config.yaml
n_layer: 9
d_model: 256
n_experts: 128
experts_per_token: 3
d_expert: 128
d_shared_expert: 128
activation: "swiglu"
moe_layers: [0, 1, 2, 3, 4, 5, 6, 7, 8]
router_score: "softmax"
normalize_top_k: true
routed_scale: 1.0
balance_loss: 0.000735
balance_bias: true
n_groups: 8
groups_per_token: 4
init_std_router: 0.0101
lr_router: 0.000601
n_head: 2
n_kv_head: 1
head_dim: 128
vocab_size: 8192
norm: "layernorm"
norm_place: "pre"
norm_eps: 1e-05
positions: "rope"
rope_base: 10000.0
rope_fraction: 0.5
qk_norm: false
attn_scale: 0.0884
tie_embeddings: true
parallel_block: false
init: "normal"
init_std_qkv: 0.0303
init_std_o: 0.00714
init_std_up: 0.0303
init_std_down: 0.0043
optimizer: "soap_variant"
lr: 0.00353
lr_mult_o: 0.932
beta1: 0.95
beta2: 0.95
lr_head: 0.00766
grad_clip: 2.0
warmup_steps: 200
schedule: "wsd"
decay_fraction: 0.574
decay_shape: "linear"
final_lr_fraction: 0.0
batch_tokens: 131072
seq_len: 384
doc_mask: true
train_tokens: 818900000
steps: 6248
dataset: "wikipedia_en"
Below are experts of layer 5 (counted from 0) of a mixture-of-experts language model. Rows are named router (the router's row for the expert) and show model dimensions 0-255. Each number is 50 + 12 x the weight over its row's rms, rounded and kept within 0 to 99.
After each expert's rows: "raises" lists some tokens whose logits its average output raises strongly, later layers aside; "gets" lists some tokens that make up at least twice as much of what it gets as of all text. This comes from a sample of Wikipedia text that the model never trained on. Tokens count by the router's weight.

# expert 111
router:47 32 48 58 54 66 57 41 46 48 30 64 47 44 31 54 42 55 31 47 60 41 52 58 58 65 31 43 50 43 45 66 53 29 44 70 40 52 53 39 44 50 47 76 45 68 42 61 35 44 49 59 53 64 49 53 48 40 66 43 47 73 64 73 45 63 54 42 29 49 63 55 47 67 35 47 65 40 42 65 72 44 57 57 37 53 65 55 62 60 60 40 46 50 44 50 28 47 52 48 49 56 54 46 51 74 83 80 57 36 59 59 71 44 37 58 58 56 47 28 62 38 34 60 45 47 82 53 46 37 35 43 44 66 18 46 32 42 50 63 41 30 20 64 40 51 34 65 58 45 51 56 43 51 46 54 39 19 48 54 51 44 44 45 52 55 46 55 25 47 29 30 50 40 60 53 51 47 41 54 55 38 44 53 49 43 46 58 44 44 56 42 57 64 59 55 57 55 52 55 77 63 53 71 64 65 53 60 46 42 45 40 41 42 74 52 43 41 65 44 46 24 59 72 49 58 57 24 51 35 37 53 56 73 46 35 41 25 39 60 41 41 52 64 46 67 55 41 25 61 61 59 41 58 67 68
raises: "arm", "roc", "ash", "rit", "ork", "omen"
gets: " C", " c", " W", " w", " E", "C"

# expert 32
router:41 44 48 60 35 36 63 47 56 55 30 30 63 58 50 50 60 64 49 49 38 34 60 56 72 43 52 46 37 51 66 62 63 60 60 56 42 34 33 60 61 31 51 63 54 31 68 36 56 60 28 43 49 15 58 55 68 69 45 58 71 57 50 54 81 56 72 57 54 48 70 42 49 33 50 44 69 61 37 53 41 58 36 20 48 49 58 52 59 27 63 56 36 56 38 43 43 63 57 42 67 26 46 41 44 42 40 42 13 59 49 56 44 71 50 48 48 51 56 31 63 61 77 67 40 67 66 39 61 73 46 39 39 61 51 66 33 44 65 41 67 37 47 70 44 51 26 38 61 56 45 48 57 51 52 64 76 44 42 57 49 37 64 61 61 33 35 41 42 55 52 31 47 52 51 57 49 60 36 52 56 37 35 48 52 47 41 59 86 34 41 57 63 45 43 68 53 42 45 26 52 56 38 43 32 63 33 45 63 49 59 53 57 53 51 32 48 57 66 47 48 34 60 36 54 59 62 29 42 35 52 60 57 58 62 49 56 59 38 43 51 43 52 49 53 41 49 48 51 36 55 47 33 38 58 58
raises: "25", "13", "15", "31", "21", "12"
gets: " ", " $", "°", " £"

# expert 109
router:62 33 49 31 42 70 51 40 47 39 38 51 43 47 60 59 41 31 32 71 30 54 61 47 44 59 61 50 42 49 63 36 64 47 36 38 67 68 42 51 57 48 52 63 39 39 36 60 57 69 56 57 57 38 42 52 46 39 44 58 53 43 49 53 60 41 77 64 74 39 53 45 10 49 44 39 43 58 67 33 77 46 51 54 60 59 42 81 52 46 33 74 39 39 32 58 46 35 56 64 51 57 51 33 27 41 64 42 59 65 53 69 45 53 45 44 62 39 51 71 73 61 37 42 48 31 33 59 61 49 46 39 26 61 65 60 63 49 60 55 36 67 34 50 43 44 46 34 58 24 58 56 37 18 44 75 65 50 45 57 48 37 51 59 57 53 32 41 37 46 43 34 50 44 41 70 58 40 48 46 52 32 42 40 62 51 62 47 34 54 67 38 48 69 47 49 53 32 51 52 57 38 75 57 50 48 43 64 54 49 49 56 62 62 66 56 30 49 56 63 45 63 37 33 66 48 68 62 58 64 75 52 56 49 43 42 36 40 40 57 57 51 25 59 48 40 44 47 44 74 60 41 41 56 44 35
raises: "B", "L", "P", "Is", "E"
gets: "O", "S", "R", " USA", "I", "E"

# expert 66
router:41 33 68 52 46 46 49 61 61 64 49 65 27 76 62 62 67 59 60 50 50 50 55 57 57 57 30 64 46 47 48 69 32 44 50 59 59 61 31 39 55 28 38 48 45 54 52 42 39 36 57 33 53 36 65 58 65 50 49 55 32 74 40 37 34 59 66 34 61 36 48 40 42 67 48 52 52 41 64 25 50 44 41 61 55 41 39 49 63 55 41 41 51 66 62 71 41 38 46 66 50 69 51 67 39 37 59 24 56 66 62 60 51 41 66 41 18 63 42 51 42 52 45 43 37 60 44 53 54 48 61 52 37 64 35 51 55 39 50 62 71 54 40 53 55 73 38 50 28 53 33 46 47 48 58 54 45 53 36 46 52 57 55 37 66 46 48 39 42 49 37 37 63 95 45 25 49 58 47 68 38 47 48 41 60 51 45 45 52 33 66 36 43 27 61 42 55 41 34 26 83 32 51 33 68 65 48 56 27 63 55 33 46 44 44 48 20 44 72 47 35 52 32 41 54 63 68 46 45 58 65 54 48 45 39 53 42 58 53 47 52 50 49 52 44 52 52 38 43 61 77 61 57 62 29 50
raises: " the", " their", " this", " both", " its", " what"
gets: " of", " on", " in", " for", " at", " from"

# expert 55
router:55 37 52 54 46 63 55 32 60 50 53 46 43 49 37 56 55 38 30 66 40 55 54 44 50 36 53 71 63 51 39 54 26 66 37 36 69 63 30 49 43 62 57 56 55 46 53 53 53 40 37 50 68 62 38 37 42 23 47 53 42 42 49 81 21 65 59 42 63 47 64 36 35 47 45 57 43 84 60 33 61 46 46 16 54 57 28 52 45 62 48 60 39 50 45 58 31 45 35 48 54 17 60 51 46 62 62 59 67 47 67 51 48 50 48 77 43 52 60 62 52 60 57 60 45 37 80 54 65 51 58 35 34 43 57 40 51 55 61 60 38 58 37 42 28 64 28 42 49 31 45 47 46 52 57 63 49 40 52 35 58 36 43 54 53 46 43 45 66 46 57 33 57 39 68 59 54 53 45 62 47 52 29 59 47 48 56 51 56 47 62 48 57 64 70 39 53 45 37 62 61 52 67 56 41 59 41 57 43 52 34 56 76 34 71 55 17 58 70 27 42 50 63 32 60 36 57 43 67 28 50 50 56 48 53 68 34 53 32 52 65 45 59 64 47 42 48 44 29 52 71 42 64 42 73 47
raises: "E", "C", "S", "M", "R", "D"
gets: "==", "===", "D", "T", "L", "R"

# expert 11
router:44 65 34 69 32 23 68 59 50 70 57 54 57 46 64 41 47 64 57 53 43 38 60 39 54 37 34 50 30 53 57 71 39 53 49 57 64 62 39 51 67 39 71 43 33 36 43 51 66 66 45 55 64 76 44 71 32 51 49 49 50 61 42 43 61 52 51 44 33 38 47 42 54 48 41 26 49 46 38 48 51 62 58 40 67 49 52 43 61 34 62 48 54 57 46 54 32 62 56 57 51 32 68 59 58 46 50 65 41 55 53 49 42 32 58 32 47 38 65 65 25 51 67 36 41 49 61 45 72 46 65 42 38 74 51 70 39 63 48 38 37 53 48 56 59 57 56 52 46 63 39 65 36 24 39 78 42 32 52 71 43 26 43 67 45 34 46 45 38 59 43 34 39 66 75 61 39 63 41 62 49 58 41 37 66 35 47 62 71 38 69 47 61 39 63 69 42 61 55 52 46 44 54 49 36 50 42 36 37 77 58 38 51 46 41 31 70 47 65 34 49 35 44 35 36 36 46 59 31 28 46 45 41 46 74 43 53 70 43 60 58 47 35 66 44 57 38 62 65 40 52 57 54 32 45 52
raises: "igen", "ét", "202", "ille"
gets: " ", "   ", " #", "     ", " Preceded", " ;"

# expert 126
router:62 50 43 68 57 52 46 52 36 64 40 42 44 31 43 33 46 66 61 41 40 39 49 66 47 43 51 39 59 54 59 26 26 41 39 48 54 65 30 48 48 55 17 62 52 55 42 38 51 49 59 47 67 39 41 48 32 40 56 47 34 49 55 43 40 58 54 65 46 65 44 37 53 50 55 36 59 54 49 65 74 46 59 32 61 44 62 65 68 46 47 61 50 55 39 51 54 61 42 38 26 56 76 67 41 48 38 57 60 38 56 51 40 35 57 54 46 66 56 45 36 55 70 43 44 54 49 37 53 52 68 44 61 41 60 36 35 43 56 24 45 41 75 45 61 23 48 46 60 36 58 33 61 41 53 41 66 38 32 46 41 69 44 56 49 46 47 61 20 59 33 48 57 42 35 54 43 61 31 46 41 28 46 49 53 50 63 57 52 64 23 63 61 55 44 33 65 53 41 44 51 48 38 44 53 68 45 69 35 29 20 59 44 71 39 43 56 54 57 68 64 84 58 44 33 33 66 54 51 68 31 63 62 68 72 50 51 48 65 66 40 77 54 78 58 41 56 43 59 49 58 55 42 65 55 45
raises: ".", ".\n\n", "\".\n\n", ".\"\n\n", "\"."
gets: "1", "2", "R", "n", "m", "c"

# expert 67
router:43 54 69 64 52 30 62 56 60 86 37 54 38 61 44 58 53 46 59 53 50 68 61 52 46 38 42 55 51 62 28 49 67 42 56 66 53 65 36 58 46 39 44 40 38 51 48 57 30 16 29 44 45 59 51 53 69 55 61 38 56 42 45 33 30 61 33 42 55 54 42 48 38 48 50 49 36 30 52 46 72 39 48 60 69 43 50 57 48 59 28 50 60 65 30 50 42 53 51 59 53 62 52 59 25 34 46 57 60 64 65 67 46 38 77 64 56 44 43 62 43 52 62 51 57 62 35 58 40 61 54 45 31 44 54 37 57 52 56 48 56 67 52 53 62 74 63 43 34 29 51 64 51 42 48 45 45 30 26 58 69 52 67 37 45 45 52 38 31 46 49 69 55 64 32 49 40 55 51 42 40 49 50 47 55 45 47 40 48 25 61 49 61 73 53 37 58 61 43 40 54 39 45 42 63 58 54 52 43 43 58 35 62 59 49 57 50 56 25 39 33 55 32 61 43 53 71 53 28 55 60 60 27 57 42 30 52 53 47 32 53 59 48 55 34 56 80 47 51 72 55 88 70 58 30 22
raises: " the", " them", " its", " those", " these", " their"
gets: " of", " in", " for", " with", " on", " from"

# expert 87
router:61 54 62 39 56 50 37 58 42 40 53 41 34 31 78 45 58 31 65 64 66 52 37 47 45 48 59 39 70 64 64 37 73 62 40 54 54 41 70 70 55 55 50 40 30 66 36 48 33 24 66 74 53 60 37 52 54 44 49 67 36 70 51 43 71 42 68 51 61 50 33 56 46 60 67 53 65 67 56 43 36 49 51 59 41 54 45 60 28 54 53 52 30 59 54 32 74 53 53 60 79 63 50 35 52 30 45 62 52 37 62 41 68 54 54 43 70 43 50 49 34 50 21 40 59 43 38 35 44 50 51 55 28 47 59 55 75 47 45 59 58 35 59 76 34 44 61 47 46 32 46 44 38 58 50 43 68 50 49 42 57 56 34 26 65 64 50 34 49 32 40 42 54 34 52 42 52 47 46 55 36 47 43 64 48 26 51 47 42 42 53 48 60 58 61 39 41 42 26 49 40 48 50 56 37 41 59 48 48 34 67 28 43 46 64 73 54 71 27 40 36 41 67 48 78 57 36 64 33 47 62 44 42 56 36 34 49 48 53 48 66 49 48 54 55 41 58 49 37 69 65 57 64 44 34 51
raises: " ", " —", ")\n\n", "\"\n\n", " .", " -"
gets: " |", ";", " —;", "',", "|", " /"

# expert 1
router:49 71 37 46 65 71 65 43 64 53 39 51 58 45 57 19 30 51 44 44 56 42 60 42 33 40 22 45 49 25 72 48 50 67 53 53 40 45 42 51 52 54 42 58 56 44 46 52 61 40 45 63 36 63 40 59 34 70 67 48 60 46 34 81 68 41 44 38 58 55 56 21 64 37 49 72 47 49 51 29 59 61 41 51 63 54 44 50 64 32 49 41 61 48 56 46 82 48 67 52 56 43 56 41 54 54 58 46 38 44 63 71 59 49 35 68 63 69 42 37 72 47 70 77 59 44 74 36 65 33 50 52 51 60 62 33 74 61 18 48 50 46 45 44 51 50 61 44 59 35 42 45 46 33 35 65 34 58 47 47 25 41 44 35 65 64 59 49 59 50 42 40 54 45 61 27 40 49 57 29 43 48 47 44 54 51 54 66 42 60 39 53 64 47 39 62 64 32 51 59 42 50 38 59 55 54 54 53 54 59 40 27 55 56 60 57 58 32 63 48 49 42 53 34 53 46 66 51 38 36 52 29 40 62 32 64 41 22 33 61 72 64 61 49 43 45 54 52 54 63 53 50 64 29 38 49
raises: "Ge", "Un", "Ch", "No", "Ar", "St"
gets: " \"", "\n", " (", " =\n\n", ")\n", "\n\n"

# expert 28
router:50 40 42 59 46 23 67 53 46 50 50 66 61 55 35 45 29 44 45 46 70 55 56 40 52 56 66 49 53 48 47 36 53 55 41 71 48 40 39 94 54 37 49 38 62 36 66 42 61 46 48 48 48 51 63 60 37 56 51 55 69 34 43 55 27 52 36 52 52 36 58 61 52 47 46 62 49 25 58 34 47 47 53 73 61 78 46 44 54 41 41 43 37 59 68 66 54 66 45 60 54 56 47 49 31 47 41 68 45 37 60 68 55 75 48 37 58 51 50 58 52 56 41 48 54 51 65 20 48 38 42 52 55 70 55 53 61 40 46 80 21 58 61 52 63 72 32 56 18 36 54 57 52 64 56 61 43 43 71 31 59 55 67 53 32 34 47 56 31 50 60 42 47 40 49 36 58 59 46 41 43 39 71 55 40 65 55 25 43 55 46 42 32 41 35 75 65 64 32 33 28 67 42 47 49 55 34 56 56 39 42 55 66 42 59 39 49 34 60 62 65 36 62 41 53 58 65 52 63 32 51 50 33 53 64 70 61 43 56 50 59 56 64 46 47 66 50 45 37 29 58 68 38 39 51 57
raises: " there", " they", " we"
gets: " that", " which", ",", " who", " this", " where"

# expert 93
router:58 49 51 27 49 61 52 61 37 63 63 38 55 32 74 45 53 61 47 38 48 61 38 48 38 51 43 33 49 54 61 34 23 49 32 50 52 57 38 64 44 37 50 63 49 37 45 70 53 59 45 46 56 52 42 52 67 35 66 36 59 64 41 27 57 45 62 29 42 32 33 46 27 33 57 44 57 41 49 52 43 46 32 58 30 54 34 62 43 54 53 23 65 55 42 54 67 37 45 48 41 63 78 34 45 36 47 47 50 65 42 44 31 29 52 56 57 45 52 59 68 58 40 41 50 36 44 52 66 64 49 62 51 48 51 48 76 55 49 51 49 32 50 68 59 51 43 55 50 52 57 90 46 53 42 66 44 54 44 26 52 64 42 65 57 45 34 75 76 94 62 78 42 42 44 48 48 35 60 46 51 35 37 45 60 46 60 59 60 58 45 52 47 65 49 33 58 39 58 56 34 54 57 51 57 48 47 53 60 49 36 60 52 59 43 42 48 50 61 50 52 77 42 60 91 28 41 51 61 49 66 39 71 63 54 32 48 56 60 53 50 41 69 46 52 41 53 56 52 59 46 76 49 59 50 46
raises: "u", "et", "n", "ur", "ul", "bor"
gets: "z", " Z", " Al", "az", "j", " Az"

# expert 69
router:50 28 51 54 63 64 57 70 33 59 30 61 33 40 44 37 48 30 55 54 51 44 39 46 41 43 56 51 57 39 43 32 30 50 33 59 32 84 22 39 68 72 37 72 59 58 32 57 45 45 41 40 61 48 48 40 47 61 71 40 62 40 58 47 51 55 67 45 51 72 42 47 57 46 27 58 53 64 49 69 59 28 53 41 58 45 63 51 64 49 42 42 50 47 74 42 44 72 54 46 42 36 75 62 64 63 71 82 38 49 55 36 57 19 23 53 51 54 53 58 42 60 51 58 44 47 56 21 61 61 54 63 67 45 40 25 63 48 61 58 38 41 32 41 49 42 57 57 43 45 42 50 40 51 64 71 47 48 55 47 44 55 44 57 50 34 55 32 56 41 27 49 40 41 29 70 44 27 40 53 29 38 50 65 65 63 47 56 43 60 47 56 54 62 41 32 55 74 27 61 66 41 50 59 34 38 58 47 48 60 46 82 52 52 57 51 35 60 64 59 43 57 58 70 55 66 52 61 60 58 32 47 69 51 47 47 39 42 55 52 61 53 44 48 47 41 49 48 37 44 49 60 57 55 59 62
raises: "ri", "rist", "er", "rab", "ek"
gets: "M", "S", "B", "P", "T", "D"

# expert 49
router:55 40 65 36 42 51 64 67 49 50 28 66 33 56 38 46 44 46 59 50 66 53 71 61 61 66 61 54 66 44 67 66 50 53 54 68 85 58 22 40 40 50 45 45 52 46 36 57 59 74 49 47 47 36 58 56 41 73 51 28 59 49 46 52 49 42 18 35 44 37 55 52 47 52 53 53 53 55 52 46 63 52 41 61 57 49 64 39 46 45 40 49 31 42 46 45 47 28 55 55 61 38 57 38 46 77 51 58 49 45 62 47 53 62 32 61 39 41 49 67 68 54 39 66 51 48 30 67 55 66 49 58 45 66 58 29 54 43 32 55 15 58 45 48 51 67 53 24 43 42 36 55 70 66 48 41 49 31 42 68 46 56 60 72 42 67 34 68 58 52 67 61 51 50 52 46 54 47 37 61 63 40 44 30 41 26 46 33 53 41 48 36 42 42 42 45 55 31 62 49 38 78 32 38 51 54 39 54 38 25 48 60 37 41 30 56 48 37 29 54 64 53 66 49 46 55 34 68 58 76 58 58 46 48 76 45 52 26 61 63 49 74 75 58 38 55 50 52 56 48 41 39 52 50 45 52
raises: " as", " those", " the", " that", " there", " in"
gets: " as", " such", " so", " that", " including", " but"

# expert 52
router:58 49 42 64 72 39 42 44 42 63 61 50 65 56 48 48 66 57 44 56 59 39 55 46 67 37 65 69 76 58 60 65 62 74 65 71 67 50 34 59 59 65 55 63 25 51 40 39 62 36 49 67 53 72 42 57 55 59 46 62 58 74 43 62 69 39 40 62 34 36 33 51 51 56 48 58 58 62 57 82 61 56 51 53 52 40 62 43 64 72 50 33 32 62 56 54 32 55 59 52 52 49 35 49 54 43 49 63 52 49 49 49 62 41 38 62 55 46 40 42 59 57 47 32 50 52 52 56 53 62 31 48 65 60 46 58 42 76 43 20 42 56 56 41 32 28 39 56 28 36 66 60 36 65 57 49 51 56 58 40 49 37 53 63 57 62 50 70 56 48 43 43 41 67 29 43 41 29 42 76 65 66 47 52 40 54 38 63 26 37 48 37 41 42 49 57 41 25 48 45 43 51 39 58 47 64 19 27 28 34 70 62 38 40 56 56 44 53 31 55 51 62 38 49 58 51 29 70 31 56 38 32 45 36 54 34 49 53 55 52 55 51 34 71 45 45 55 42 52 52 37 50 69 37 47 36
raises: " |\n", " |", " it", " |\n\n", " ;", " both"
gets: ";", " and", ");", " |", "-", ":"

# expert 30
router:59 70 29 60 60 29 52 51 31 45 27 60 55 38 44 52 17 22 43 36 54 55 58 50 46 46 70 44 41 67 67 44 58 52 75 81 30 33 37 80 53 55 60 39 54 43 65 59 53 52 53 47 66 70 36 37 31 58 61 37 73 31 50 63 34 31 51 58 53 75 53 60 50 57 56 54 56 34 41 58 48 40 50 34 49 49 36 50 63 61 65 39 55 39 70 47 60 38 46 63 48 66 40 59 56 35 44 62 49 32 49 71 66 64 56 55 49 15 72 57 43 61 45 37 52 63 51 41 57 32 18 58 49 51 39 59 60 45 38 39 36 43 64 50 61 63 49 47 53 40 50 38 43 52 71 65 40 55 60 44 35 54 48 60 62 33 41 39 41 57 60 55 51 45 61 49 50 64 52 50 61 50 62 43 51 32 63 41 63 77 48 38 27 55 41 58 42 46 44 53 48 48 46 50 53 61 37 35 47 42 69 51 65 43 49 47 48 32 61 70 56 47 58 41 43 49 24 60 42 62 23 40 45 36 62 47 55 43 48 38 44 39 45 57 69 59 35 35 35 51 45 43 47 62 60 37
raises: " got", " received", " left", " started", " took", " went"
gets: " he", " He", " it", " and", " It", " she"

# expert 37
router:42 44 49 46 25 42 66 35 61 45 35 52 43 36 27 51 40 64 42 27 52 57 61 44 61 30 52 46 46 45 43 37 18 55 41 63 50 72 47 32 49 52 40 41 58 64 47 63 57 39 48 36 63 50 33 29 37 60 61 35 53 54 73 52 48 68 58 58 64 48 29 43 48 58 34 67 54 53 59 68 40 57 64 54 53 52 75 58 56 53 48 59 38 36 66 43 52 50 43 50 55 67 79 59 34 64 47 82 46 32 45 55 45 57 48 58 26 58 59 24 34 54 47 11 34 50 48 66 46 54 57 41 78 42 49 58 41 59 49 37 53 62 63 52 45 34 25 67 45 67 41 52 61 51 48 53 50 29 45 48 46 51 39 40 68 49 51 43 68 65 39 55 39 50 38 49 51 55 46 47 49 32 44 41 78 60 71 50 23 47 35 62 39 46 34 43 51 69 47 54 73 49 58 50 41 51 63 47 59 49 38 27 50 71 61 49 23 55 53 56 54 44 61 63 46 52 66 38 35 62 42 42 48 52 49 41 49 56 45 42 61 52 22 62 56 46 58 51 61 64 56 62 39 48 78 56
raises: ".\n", ".", " and", ".\n\n", ";", "==\n"
gets: " h", "See", " career", " life", "S", " also"

# expert 64
router:63 48 35 59 71 51 50 36 43 36 38 43 45 52 40 26 59 35 56 51 51 51 64 56 45 45 46 43 64 53 43 34 41 42 45 41 38 24 58 32 51 72 47 48 31 45 36 53 60 73 72 50 48 61 33 42 44 49 58 51 49 42 56 77 43 58 46 57 59 66 67 44 34 61 34 33 66 76 54 43 42 21 46 38 52 41 21 41 63 45 52 39 51 59 63 63 57 36 54 47 47 30 48 40 48 67 55 64 48 48 65 57 41 52 60 58 67 51 48 50 53 52 29 76 25 45 65 49 49 66 64 43 40 47 58 61 30 41 48 58 39 34 26 46 60 51 64 48 62 62 16 46 28 68 37 81 51 64 60 70 32 41 59 54 41 55 29 56 32 37 62 33 47 47 66 69 45 57 60 61 51 60 41 63 56 56 35 54 64 59 52 44 60 57 60 64 48 46 59 52 53 53 48 60 45 32 53 43 52 53 57 43 44 42 58 38 62 51 49 47 42 52 60 54 61 57 68 40 71 60 44 38 51 64 60 78 51 58 52 39 77 50 37 65 55 57 38 39 26 56 41 36 51 54 37 17
raises: "ld", "aron", "verage", "ston", "pl", "ria"
gets: " A", "A", " I", "0", " X", "1"

# expert 54
router:57 52 56 59 39 49 74 59 55 39 54 62 67 54 48 64 57 62 52 28 53 41 29 68 61 38 36 38 67 57 62 54 63 50 36 53 39 64 63 38 52 54 60 56 56 27 44 42 45 35 48 22 39 43 39 34 28 68 39 45 67 49 82 64 47 58 68 54 51 67 41 25 57 43 54 66 66 41 44 57 61 42 54 57 43 44 62 77 48 64 59 57 55 34 79 48 37 47 63 51 46 52 56 55 52 54 66 41 48 27 35 40 46 52 52 39 54 54 47 50 45 31 33 24 77 41 60 51 47 40 58 43 66 57 34 45 43 57 63 42 50 50 23 56 56 46 51 50 47 62 51 60 74 48 33 25 48 42 61 57 37 34 44 51 57 51 61 31 41 67 47 57 45 57 57 59 51 33 47 45 57 37 74 51 60 48 66 59 58 33 33 72 30 24 61 35 63 57 42 52 59 80 57 61 57 52 67 49 55 61 46 57 63 54 52 29 32 51 49 48 63 58 69 50 57 39 57 35 48 35 32 48 52 46 50 55 59 52 38 65 47 35 74 61 57 43 28 37 43 46 31 61 27 62 53 50
raises: "end", "duction", "ending", "it"
gets: " re", " con", " res", " ex", " Re", " dis"

# expert 51
router:45 61 40 70 59 42 61 42 41 59 45 46 48 59 48 40 36 57 61 40 57 58 59 59 50 60 41 62 50 29 36 47 23 34 53 50 56 32 54 49 56 58 62 61 47 48 39 76 62 53 50 41 44 55 42 64 40 60 49 54 64 56 59 27 39 42 30 61 32 28 37 30 59 53 41 35 44 64 60 45 36 61 66 51 57 51 69 51 46 29 57 36 68 51 48 53 35 62 56 70 47 53 50 67 48 63 40 73 38 54 53 60 58 46 61 38 51 52 58 64 63 49 35 25 44 54 40 70 56 63 55 38 53 55 40 36 54 47 58 59 39 60 71 45 61 42 56 46 62 57 36 48 49 33 20 77 69 53 39 58 33 59 47 40 23 65 42 66 72 54 49 41 62 42 72 56 52 49 59 37 52 25 51 37 27 61 53 47 40 56 58 36 47 42 67 49 49 55 53 44 38 37 78 61 36 31 36 51 37 36 47 64 59 59 69 58 57 56 57 59 31 32 56 42 38 19 59 50 61 53 33 53 45 47 53 81 57 63 49 43 35 38 32 66 59 47 39 58 65 51 51 41 75 47 48 18
raises: ".", " |", "–", ",", ":", ".\n\n"
gets: "1", "2", "3", "0", "4", "5"

# expert 44
router:41 63 69 70 35 47 40 45 17 42 33 46 49 39 30 50 50 54 58 48 78 59 16 57 39 75 58 69 63 49 41 47 64 46 67 56 70 34 66 36 34 50 49 60 50 40 66 46 63 38 41 57 63 49 32 37 64 56 65 41 60 34 57 42 34 50 46 48 53 34 51 54 53 60 49 44 45 44 58 66 71 57 60 50 67 48 57 63 55 42 51 56 38 55 39 55 54 56 54 50 45 51 51 38 54 50 41 76 62 57 56 67 68 58 54 32 44 48 81 37 42 53 63 51 42 56 33 38 32 67 47 48 34 37 46 44 27 37 65 62 49 42 61 56 44 46 50 33 54 50 43 60 50 52 35 50 73 50 37 68 54 58 56 55 24 50 54 47 42 65 55 60 60 39 30 51 40 48 72 42 54 47 27 71 44 48 31 40 38 69 33 34 62 65 61 28 57 51 66 34 44 39 49 61 43 40 24 57 62 29 50 53 55 63 66 64 60 72 54 44 58 48 40 59 32 32 57 42 73 62 61 58 38 56 54 50 47 75 60 54 46 46 45 53 39 47 45 55 53 60 70 42 45 62 38 21
raises: " in", ".", "\"."
gets: "2", "1", "0", "3", "6", "5"

# expert 60
router:50 52 46 52 31 53 62 55 46 38 39 70 43 58 44 47 31 46 56 64 58 48 38 37 61 64 63 39 46 53 51 53 43 44 72 51 40 56 51 64 60 27 49 52 54 63 67 48 65 46 51 81 72 55 46 50 61 59 43 45 62 58 46 67 63 37 31 57 61 31 55 37 72 46 64 81 42 44 39 73 70 44 52 60 57 56 38 55 50 44 59 65 43 51 19 53 56 37 47 37 55 59 44 30 42 46 32 69 45 48 50 49 64 68 79 47 51 59 47 71 46 55 65 47 53 36 52 46 56 66 34 36 72 43 67 47 60 33 49 65 31 61 39 41 43 61 55 56 37 18 40 48 52 57 54 46 52 71 70 62 27 63 49 08 51 44 58 42 36 58 54 56 51 59 49 26 58 50 57 33 54 33 63 77 41 53 51 26 42 70 42 50 33 51 37 67 51 47 59 50 40 40 39 42 53 45 30 49 36 39 45 26 61 40 54 60 64 42 61 52 69 51 40 49 51 55 40 51 53 48 45 42 32 60 83 61 56 45 55 58 40 52 60 56 53 50 45 42 32 39 57 36 59 43 36 40
raises: " as", " called", " in", " with"
gets: ")", "\"", ",", "),", "ly", " also"

# expert 19
router:61 60 48 78 63 64 44 54 38 50 55 37 43 62 44 47 46 65 49 41 54 47 51 41 45 76 72 54 57 43 49 49 48 67 54 41 53 39 72 42 42 51 53 67 53 48 31 56 63 44 76 40 57 45 37 27 77 39 41 32 36 47 51 69 38 43 49 62 40 48 69 36 45 51 39 37 36 86 23 56 58 54 55 44 69 39 49 43 70 60 39 63 49 57 47 73 55 64 49 51 56 46 41 52 54 59 56 65 44 34 56 30 61 41 39 44 52 41 81 51 30 53 72 57 33 45 35 56 58 39 48 54 44 44 67 39 26 42 45 59 65 57 35 34 55 47 46 51 59 47 25 43 41 39 53 71 58 60 33 70 28 44 49 41 48 61 63 53 66 50 26 28 55 32 55 48 62 59 46 79 43 52 47 42 54 39 33 50 32 50 54 53 57 41 59 44 38 32 48 52 44 26 54 66 32 47 46 56 45 52 55 37 66 29 73 58 67 34 51 55 46 51 60 50 42 43 38 39 79 54 63 49 44 57 39 77 61 49 51 52 50 67 56 57 48 51 48 41 73 29 43 40 52 62 44 35
raises: " (", "-", ",", " =\n\n", " (\"", " and"
gets: ".", "2", "1", "4", "3", "7"